config.yaml
router_score: "sigmoid"
normalize_top_k: false
groups_per_token: 2
tie_embeddings: false
Below are experts of layer 5 (counted from 0) of a mixture-of-experts language model. Rows are named router (the router's row for the expert) and show model dimensions 64-127. Each number is 128 + 32 x the weight over its row's rms, rounded and kept within 0 to 255. Numbers have three digits each.
After each expert's rows: "comes before" lists some tokens at least twice as common just after its tokens as in all text. This comes from a sample of Wikipedia text that the model never trained on. Tokens count by the router's weight.

# expert 26
router:130134098092095147107104130096118172108084162140186153175104143104122145122135088113162150098147172148198192169123134114111127153073159124102114137150145048174140099144182164141127152127100117
comes before: "|", "-", "=", "–", "  ", "The"

# expert 21
router:093173117144131119158104134163134210179090078108119174172143097102191113146119152106125163096176164128135127122123132138172190111147174083173120148150100106186105150138124230114161150133150126
comes before: "-", " |", "|", ";", "=", "–"

# expert 61
router:131167179090132195133124131152138103101094155168138116116136120113121081160151154108080139178117083108110119160081130110131116183164117045129099132140112162106159133107094104124164139102119160
comes before: " the", " a", " his", " this", " an", " their"

# expert 19
router:164120162130064081123115147095121140174090108152138129149172131108126097082131130120153123138195130091121152122116157146106144129143094127131092116102154107203187123121111123159121110088131077
comes before: ":", " |", "–", ")", " /", " information"

# expert 20
router:151095125105140106171129096101153148152099090114113089112141124132133087055159106153114120146172152107193167085114093120129189039061096113125073126177148103143132187141067179094074155166128129
comes before: "s", ")", " |", "–", "on", "t"

# expert 24
router:158117144088114119105103127096127197149065071145127091116139118098117136140176088093151169115180133113086113119154106070158127130123104183126172119134108113216108113128059146137148108113088147
comes before: "-", ":", "|", " by", "ge", "t"

# expert 22
router:118133148121129126150150150120134135182096127092156158116175128129131141000142119106160131175204167068115115164128087168135114118092145149086118081123088093215159120127122134169147187128127088
comes before: ":", " |", "\n", ")", "  ", ";"

# expert 18
router:174158187144095114130147151106074154127077130131170130154113122104147115037147091134203100229192205073130111137119099140092093133108080125128128096098125087217161165114169140129144168121095082
comes before: ":", "-", "°", " /", " ·", "{"

# expert 3
router:151115140073081107104115095114126144113064124112114148102098172145127097073125082088077060180171109110118169097043149138110074108107125099100169065092136128142149152118124162161165060144132141
comes before: " the", "=", " a", " \"", " his", " by"

# expert 4
router:120132203123088101090132111108105085120110149136230133135114167148122080154132149067098209158166103117124095179090155148138105176107134112108099114170143093144155125161127147153103150114094087
comes before: "=", " of", "ed", "s", "ing", " to"

# expert 31
router:099105136127088139134142063150067106163159072118168173100103131063089045119113116096169107104206181102166137102081113089132129108102164076096124135190131106141210102138174141147158120167107095
comes before: "|", "-", " -", " by", " /", " ·"

# expert 62
router:159121152088108106070153122179081131153138133127088096103142161130106142094139131121112123193141138137185101170081119150140150095113162133190143160160086138200157126100098142140134165123160123
comes before: " |", "a", ")", "o", "i", "on"

# expert 11
router:118092104145128053102099104105113098114061102141153152126099139107123042167121172115141184157151097080128130172055094118129096126143129145112141124127146139128143136121130200076175106139090097
comes before: " to", " in", " of", " the", " by", " a"

# expert 59
router:123077200120105186099139165163133149077088113173100121127096109070131122116109136101123122153218130082121150102061127095153114090163083101166120119124174080078127116143112155113134103123129160
comes before: " the", " a", "\n\n", " The", " he", " his"

# expert 12
router:111106120137031143078138128136109125136045122127108141105233136125088111196148171120112176139136137082121195122116165108138123163065116117148165112092203067128133139108141129128113185130183110
comes before: "\n", "\n\n", "=", " The", "  ", " In"

# expert 9
router:095137166146088148133106117081160155156131112140160124118149121117121127184107133100095137179165159095108129118132157082151142134060139138154103160135131112145103151124128116062152172079121142
comes before: "=", "\n", "\n\n", " He", " first", " season"

# expert 56
router:119192125112138128181081179143146098101099172075130140129146134156132152189146151139161157139108137090088095136093176141158151136000146130105107148143114107190148216140110117140140123156127068
comes before: ",", " and", "\n", ")", "–", "19"

# expert 2
router:129092145130098112137126131112138121115056110104121146097090117102087061123112123123169128127217128127107168157076108061154058150142110130112095157139127107105155127144117150140120161107121108
comes before: " the", " a", " to", " in", "ed", " his"

# expert 14
router:072117149090106048122135142133111070132078117069155114115104129109094042127115132078158158122187124129116184141091108099152074195125131182116081129150114077164163147155148172144113122125112094
comes before: " to", "ed", " the", " in", "ing", "="

# expert 63
router:165135156077154108135147115141133141146139079131085109131171141083167140129157115136140178140097101086125079097160158137143148095050132132175092192126083074147183132107117108152125115133139081
comes before: ",", " and", " (", "'", " was", "i"

# expert 13
router:111110143115104072133105123088086102153032106109122153116066119112105042141128128110174157134187164089079128163090079090112038158136169157136106120133106157168158119167129144141141152130109130
comes before: " the", " to", " a", " by", " in", "ed"

# expert 16
router:142072132098119105107122148139140123156099124082132134152128160140136113095142128084174125123116192130100116169149112119162124127063110178158179046134170100202155116111160154159084172191108056
comes before: "-", "s", "|", "°", " =", " is"

# expert 33
router:149089108109101106106143127104154146188128176127085093126128134149120113155113154050104098120114163168175059136116114173158140096084090139157118133111090152158183116122096136156119136166123144
comes before: " of", ".", ",", " and", " in", " for"

# expert 38
router:193103072136095111115132114092179059153145158122107112084167105128145115083110115087127106128135144144160052133126142109164185132063115105135143066154101088161195123090131134165123147135127081
comes before: " of", ".", ",", " and", " in", " ("

# expert 17
router:167119164079081118109077142153144165147104109139109160110062107067135108085115066096130134135161201069131093095146148139070196091102153062078140093109165045183108094138126151124096079126122077
comes before: " |", ".", "|", ")", ";", "–"

# expert 27
router:094163156105112136093104114115138180138083111098096132095090168125118120093113145064189142097178151148167119115091128120177127174098164125222141133098170177170137166141043077166166155173095087
comes before: "|", "ti", "nt", "t", "ge", "{"

# expert 7
router:115122150154125091137084137146203139123113070115162132138173118088139124151131159086138192146126168098104122116084122113132123152089130110106096147153151083147211125155124154105169155149168124
comes before: "=", "\n\n", " The", "\n", " He", " In"

# expert 32
router:179174083125111148145138107131129123166152097128122127145114097090149158107096078072101111117125135109134106084079158106103129073077101176093140147206205138184177146131157161119143173077117111
comes before: " |", " (", "\"", ";", " -", "\n "

# expert 52
router:118142188109135185144149139145176123094110116146114141111081112128107044126104137099115083124167110104130100119080114112139135127157116113140097128129162163083122095149155121138165086139110184
comes before: " the", " a", " his", " an", " its", " their"